Below are experts of layer 7 (counted from 0) of a mixture-of-experts language model. Rows are named router (the router's row for the expert), up (a neuron's input weights, with its number) and show model dimensions 0-255. Each number is 128 + 24 x the weight over its row's rms, rounded and kept within 0 to 255. Numbers have three digits each.
After each expert's rows: a language model's description of what the expert responds to; "comes after" lists some tokens at least twice as common just before its tokens as in all text. This comes from a sample of Wikipedia text that the model never trained on. Tokens count by the router's weight.

# expert 58
router:121065115125153143097113119158144143081109149094137130113149152148125082131105131080157167114129129143111093147116186128144118127144094094154106138153146105172074113121109140113170125161164125118084106114138137072116153095161109127112102116134133183149142126133142143140141123129098109111136149149125124121159121139151153111141158101137120114123134151073105121111095107202136082111137152139128107113091153132083141127142133155123124104125124102125091111129146090082093158137116143116148124182156131122113116179128067080131104127120131106139136153135164100109116108150160096107132152132134164094121107151148129125100153114140090117154166131154111139136135103165161105158123123135087101091173139146128140116124132129143161117109167149174096146128115142103137126152132118
up1:082099101118150136160197162121107138145142146120118121159121175116137127142133171110123127120150108098156151084182125101105127115137167120162157160071122182136121155132138111133084089156116114095141120127168154146127094092104133097177160109137145115134125130093138157099093115132144151145131133138094120116142149111146137111096120142106144108086164147133121136137179171162121112109144081175130132149104137130138121165091122082143143118103123129172120131135099087146121126094143124151120132130077138076114150134134124156126121140073113125124111142099116140148134121143095120100169136140123127098103130130122129107116111116119090131126107164189123175150113103160108131160094154165096118126163113127113141114150115095101143140154150124131147177146083129112129112092131100
It responds to: Copula and articles
comes after: ",", " is", ")", " was", " a", " as"

# expert 17
router:088091145114176122154130093126136131117134160109136126131149066141173091136104138119151137125132130104133124158136102171178115102129115118160119149129118142103134149102083127096156092122126096139111129186100158110102132166166106126166121099089161150143134153125170087123126099110133104097123115115112109103150101196175137133149138110107127100151107125091105111077128146138160079114142186139151117119102164151096170163143145094116134093115136093135118116115155093100103143140156116090119162121120097134117114176145101115127121138117139123131094138081136100135122138148151101131112075094140135109150108122134142110141135125146171106134152125158163160129150123121146102152130135121075090111115107153115162093126133138154142118120148101140101167106139135122145125147146182
up1:127167130122131106137130138123154115099129181101144108139143139165116111112092129162142078133107123130115120161108044123091099110118163139138143113127089097125145137101118090138097048140093154115102139154124121123131147143163136164140189158173168191126138135126111124099111179155119164099107109148148070180144133105151127175109125131130137105075123117127141139139123137110124123100071136089157122114123130133131122154057088132102141116115130087114145100130114124115133098162116097104132141159146118122152098108128137137114123151129144150143131138141132098179104112131115111122131125108129090123134133091138124153124135099141104129161118097147133140089125115143130112129073138123087154112163100147141150080114111120140083135148132116138123171151142119120144098101123134
It responds to: Biography roles, headings
comes after: "=", " and", " =", "\n\n", " He", " a"

# expert 57
router:094130131121151106121114142134144144122137120120130132139135112161165070112092176090144121150128134114121154100116115183136137118130146148116139134141103108123109107127117095143162115136166149128110109140126152121105143110163098120108106116115151138124155134166152118081150147127084101144125170160108122103168130150124121108106137119145123124133121132127109136117131099154106132128118126134142079148097164131114144129109156160120109109135126131145052124075110067105124098140098079146165108178161156165143126185141097075142115116156122126138138140148154073077148141147154086113125131114134130084117066165100131126144146165128123118118135133090146136149102111126124091175106129087100154150138145151145152100101133160138107172089135149149067118123115130155118113160147169
up0:123139097089143103172094209186130152099121098094113182111121154171115107136105103087117121118184116124086142133132150135174110141117142096127127093113112119132151140148165072136141100109131147134124100136129121157135126144098131092175133099121152130131123123186100093064139157138081178111127126105134150097145152136145136119157143104133091149163133200142140125120127090166126118189119132124149133145144149145099163113143143118150156111124103111125109168103098069123124127123129181110113143145101144113107108144119124128133090124144083114164114155136127148117094167155134092113125129132132120111102136103175123143114138155114114132110180146149123132121122153125125118145142134159102126141129143146142122118166116131109137123140160139125138147136142139125141103169101164
It responds to: Country and party names
comes after: "|", " |", " at", " in", " Sl", " At"

# expert 41
router:094098157159168099156134137113175175130100118097130133140155104161159135089141113132150115143138129124123131126125166128130127081118126115119144170126092156092101116155118137066143105154141110162080150153099141131135119142152109127098103123100177118104135145120147137133114154141149130140077166111132135140116091169130145119112104077128090115137113182107124157113154130129117134115135103108095131115086150116111134128116191144144132084121179133135116097106141110123105133104099113092152135136144107103145118154119110096083104115099120112093136151115175094129151142121152081125140095137135150123155109168137104140128176101167103165105119141146166137129095140151143089149135121143113115129118106162134164119168141163175085160128115155152128142115093169144116147105107178
up1:120088153141126159108175118161174153150109139088128102118173115142115158141132063127125086127130167142110137100127115094098108188162135074144127159146144130117101105132113142116150124125138162129119125131164158134108146158113115102127121098148164144132111145152154114130124113133102099118102113129120125185118103127159192141119146105140154123147120084112081139106139087132147110120115125133142127158193167167151110118173144113090122121181109118067119129108136148132167114148143153109135148142086104172134177133123110083185169136151135106134175140154124118111129120135131135138112136139126162111117134089136117097107141129161148077141116122169158142145151139157058115119141124109121139113157128181142110106115115101129123123122138111114115122089119130101118123134140129
It responds to: Abstract noun suffixes
comes after: " the", "ti", " a", " The", " his", " their"

# expert 25
router:103116142122159093141118092104150158125130130094144111162166091126180139135120119124191140102131099143159102118152142116179075116133133108145128156147139151108108156113081132124134138159140120134108114147135130108122148122144121156136092133084149102140109144139143140107137105140161102116087167121145118108172138115158145141100173144145106114146155164116129125113126140153125120148132111094167090135074147119087147146098126139101109094115157130129094101159113034106134165139131118099149098118173140106134113161141116118131122138134115126125117154108178064100130128136147105108139137102135108132089089137124160100074119113122093116159159113096138134169104135136156101140133123145076133129166106171165123131139139123127104122114129121182105153106089137139172138127109156
up0:147143095086149155141095128122101124109114161116122114115130127092164115151156144129137131158135115145142163096119116162110157128095159145119149070111154134129135133171113117143139105127109139151154123134136143168140120083137146153166117129107125091171148120121154091131106118087123127107107166134103170087176148154152128153129144145159092145096145155129138152153118137149143101137178116115139110151099139109103120154122142139131095132133076136194096112149109081181091112121121105121126127137139118118113122152144124081119113135093146124138081127113133096171132164168153121135088078132161125131093124173125134159113078107157128138137157136105132163154164116169107133131109104133071145115133117129120110116090128109123145196109111104105134097109089146125170126104120177
It responds to: Determiners and quantities
comes after: " of", " in", " the", " on", " from", " to"

# expert 21
router:129109115110132113157122135167127126083100150104138140133150114177144084126139143046167103104154133132103125121135168114111101165125163135112109134169104127181098148138147111113159107129163122131102123139145167112116138138159106106110101123084169146114152111143136156138125116153111101104097188116117110121140114129157141150110132088131105132117121157118134125108142110167136147138141122141168109150123169136080127143118157163111157098173123094097132089121106085105114126151105127138110100141118134153159116187141112116119113105127126070155146139126149101107118165126107096120124113121144133086138085137177161140077126138150105135170156109122123125128090164131106113138159093133142116103127093149156153112150111165150138088091116146130130150089133141168189156140107149
up0:136120145106140120104083184061069153131113075093117154121133101130128150109113115109110117086128097147127159143132113125110152124121123102147124125138127143124129103159115151173119152145114119128180137111117111139138114146139138089167121146147145119156143125142102107107112101140120138132140126175133171129146137165120107119102148093133092134138127161145149114123108145125150089155148088054115086117129120147151145141111110127122151118138112127150095141146183104121140153076156171160144100128125127121146150102185110094122098121154113092109111151069155117176120106157146140146084133095134114147119127161143104130116089116133151086120156126109091119120125112170174118149138097147135151146180126144126105141155147142157125142120132102164117096163129165073124146148136180
It responds to: Table and score punctuation
comes after: "\n", "|", ")", "\n ", "–", "\""

# expert 29
router:114110155131144150114099158142123128110101130093137115122154107142155133077095160080197127142132097123113129118098120138175122128138145106145122132157086111133127156107143134072176117158150149114099140157137191127134141160147077082122130136089132137128135120223140116108176148158143103114138127133154113129124087139172140150137139109131114114117135117111120114106133094137101128155116116175170098111088156137145089118109132138128110116157151101109081139098124093090111147104121090136146128152148128136135117174131121119147119142123138125139152152120149035135138119134137098096134097112148144096108096129128137116119179135134124118159148130143113142123110134173141085158123118100112110102149114153186151085109112150164100130129119113103112131093136144149125120140114141
up1:144091125098159182172116122093126144143104149116150162123129124114108092124109171125112115063112124102163089159144073186091137148124122087095123115108075119133099085125122139149128144110104144106155102143144143099114113129148126115145141111150124096147146139133138168151118130121110109111111121110113128113116172171126129117142137110102128110128107124168140189114097100114124139121145149123151154160144113140112077152149126110117110123131120113119110097112074166116132107155099111128120177101116130152075129105161116162123092149071160094145129141135135178153153123145092129129088114142143125123129081163179133143115103124140153100136115133160140104101112132125088125133129106155124152094134071178127169122114130069141097141133113142133122147103118141165146145158142134
It responds to: Numbers in tables
comes after: " |", ";", "|", ":", " (", " /"

# expert 14
router:124080155137167115137118177102123142088097185104138138148163121117150081130158141101148107118104103101120111179123157136129102099141118092147118159165138126108101128112064121144150135149126103161123085115142143112122128114139114144098068134061152121129091139166153119111139144159136151093093147125128127137156051135124165110136130098148117133122097112131139123093137131117182107134150128127147114146129139134100133122147124164093133109127146118134135079126129111146114159116123136095133148144138120126114117135126124091097088162127134105115108158150168114134116119154117115104154084096138131092086116163149134139117121085185116100103164117082146149124141131111157097128154148177110084101153119177173167129143117159123134149124121154131105132120146140151132144163127171
up0:132150110100109124136107098116103152129131112129121096143134099113149073127137124146123137147113093166149156112147175121120104107167118117168115088109157181099151114137122147119119144124131118151125133120153121149120130183129149147170069129116159147126127129151131120093142118182131115139116131126131169128109087163179109150129154104156130127135138106114127099125136138128149123108167140119170134122124139089134112141087153157107153157124154127101128101171122140106142135103164154114130186090081120129108170134120109073100118141141129117090161142109151142139148148139150133166124139132107087170149164150109099116165118102126125142109117122135092110136122143210101134152156128118127145114123072116152104152126124171118129135070062088089138158131111137112157116158130174
It responds to: Articles and copulas
comes after: "=", "s", " as", "\n\n", " with", " has"

# expert 24
router:098129130138160124135111094134150142104121140115149155143171139154156118072109145101165107134116121131145124129125126147144154134144117124128152154155124128092131151145115141087195148119146138132097125103159157134107145136160080109098097112129149142127124155184125161148170137119125086128109128124140126074118122147159134108115159138139116125136135122107090118093137080110134144113148127155153080126103204146122122105134123162129121094161142100124098144130156092115131127120114130134148109130158116135154110150143120134085129139095116141121087146103153077162127150106162096122112106094195149091107084110105138124100146150162117114158163128112154156133133142135149093163129130124139123104147105181172127106133093183163124122126115121133109171099112167180163079167118122
up0:161161132125157108126119134133130153138130131127150156108135151130141137122138129086153121140146123139110167163124157149129106135106093155174100150084088092153150150147096147098115155148137134160160107140140139119158096138106120082146137158113140144112158082160118176127151169081138137115149129080110137172126144150108121155132125117118131141121135128134143123111149098117150111118098151145136107109134123166139155114144107133110096110086169141152120141160142131156158075129140163147138134103132109146111171163165147086143118099159110139124143153129106088142070124106158120114168131106073135115088158129116090145105132134156124156130130149155086163119117153091156103172082110149091118163134139103122096178149121120113086172106118122169159085149158162156119107124096146
It responds to: Table numbers and separators
comes after: " |", " 0", "|", " 1", ";", "  "

# expert 47
router:126172153090139154114134122110118133124117160106153148122168111148145099122137147101170112099112132138133114119120128128132129112134154124119112123186146120094128138117089124153122118199126089138099124139150132136111131094179112086096092076104164128119117131176132110144142136153110144140128129154116107133150123131123157129136132092133092107122108142097108150097170112131160134107130160119154092154093183162096120131118124134154070109115100089091120106144120107086122127134112128106155128121144186140119096138157111136112095108125147095162136190124123090129124172171180124132162104085167076129093086093124122090095130098141159155146146125120123156177128166161119110111155113104109129117127122153142134090133112139129142131091121120144111163113111113175154110099151132
up0:133122156111132149133094102123117139141112153150168144118147075133166136116116158173110137139066145126130137132123096161167123131161067138175158132140145163126133142176120130156137117101115137157113138103117124129128125106139129188128094106159121127140106125125162136155102101126137161121163134133129148114082126124129123163124169124141085109189085127150129117097106136119176112113125140110134119097127141164114186098143128099123158125098138109179147116109141120128177104165121115093128127095119126155100162138186125105087123146137161114149141133114118123136114186122128129095137098111123122131129152113115134114068156081180156134082156127100155132181130114108138120150124128158156109099126144124127125153176142101107102124120104099102145141184106149126093126111105127
It responds to: Table pipes, Al/El starts
comes after: "\n", "  ", "-", " of", " and", "\n\n"

# expert 30
router:070110137134173095160163145114130157096082125082140075138147110130136074126126140091139139121125093125167087131087164157122122051144139107128124148113130147109120135151122129136152111106176117145111107163108143131089138153142108138121141102106145096132100154198172137126127106127137121140142178153119161109121097156121125150130170101117127095126132125086108130109147146139141132145105110142139070135089175137119166140156127154111142125124162099151154105101094152110106122136108099102174132125134125135136129138171115123098089160119120133146145114141160089111119158102134123139167135093182154105113108164155139100114102088160125158123133127127141143109108182153126115123128126140124104094121085158128109165134096112117142134134140123120106160123076148141145129142110161
up1:126095139105112105123092179148138164075128125123171137116133157104133178121127109115120110148138131153135065109197121120155096133141127150132076155132152135151138189198128096171138098124176122135138140114161117143098120137135114112138104125149127133137147122153162129146160130134141177145142135122134135120113124135100113167141100130137110141140145148084102144093111147135142095148161084157092131171110140121126151083140169124110140129129103121153135120139086137140139133118141149086124163134137144165139117169134146165124095063133110130125123134119110144107107105126147121112108145127113137111131138102124101090099115160148095181108104098084118134161102162111109129147089111127091148150160102151158140157113122086122101118137165124114130094131120111125167165071102151
It responds to: Openers and line breaks
comes after: ".", "=", " |", ")", "|", " ="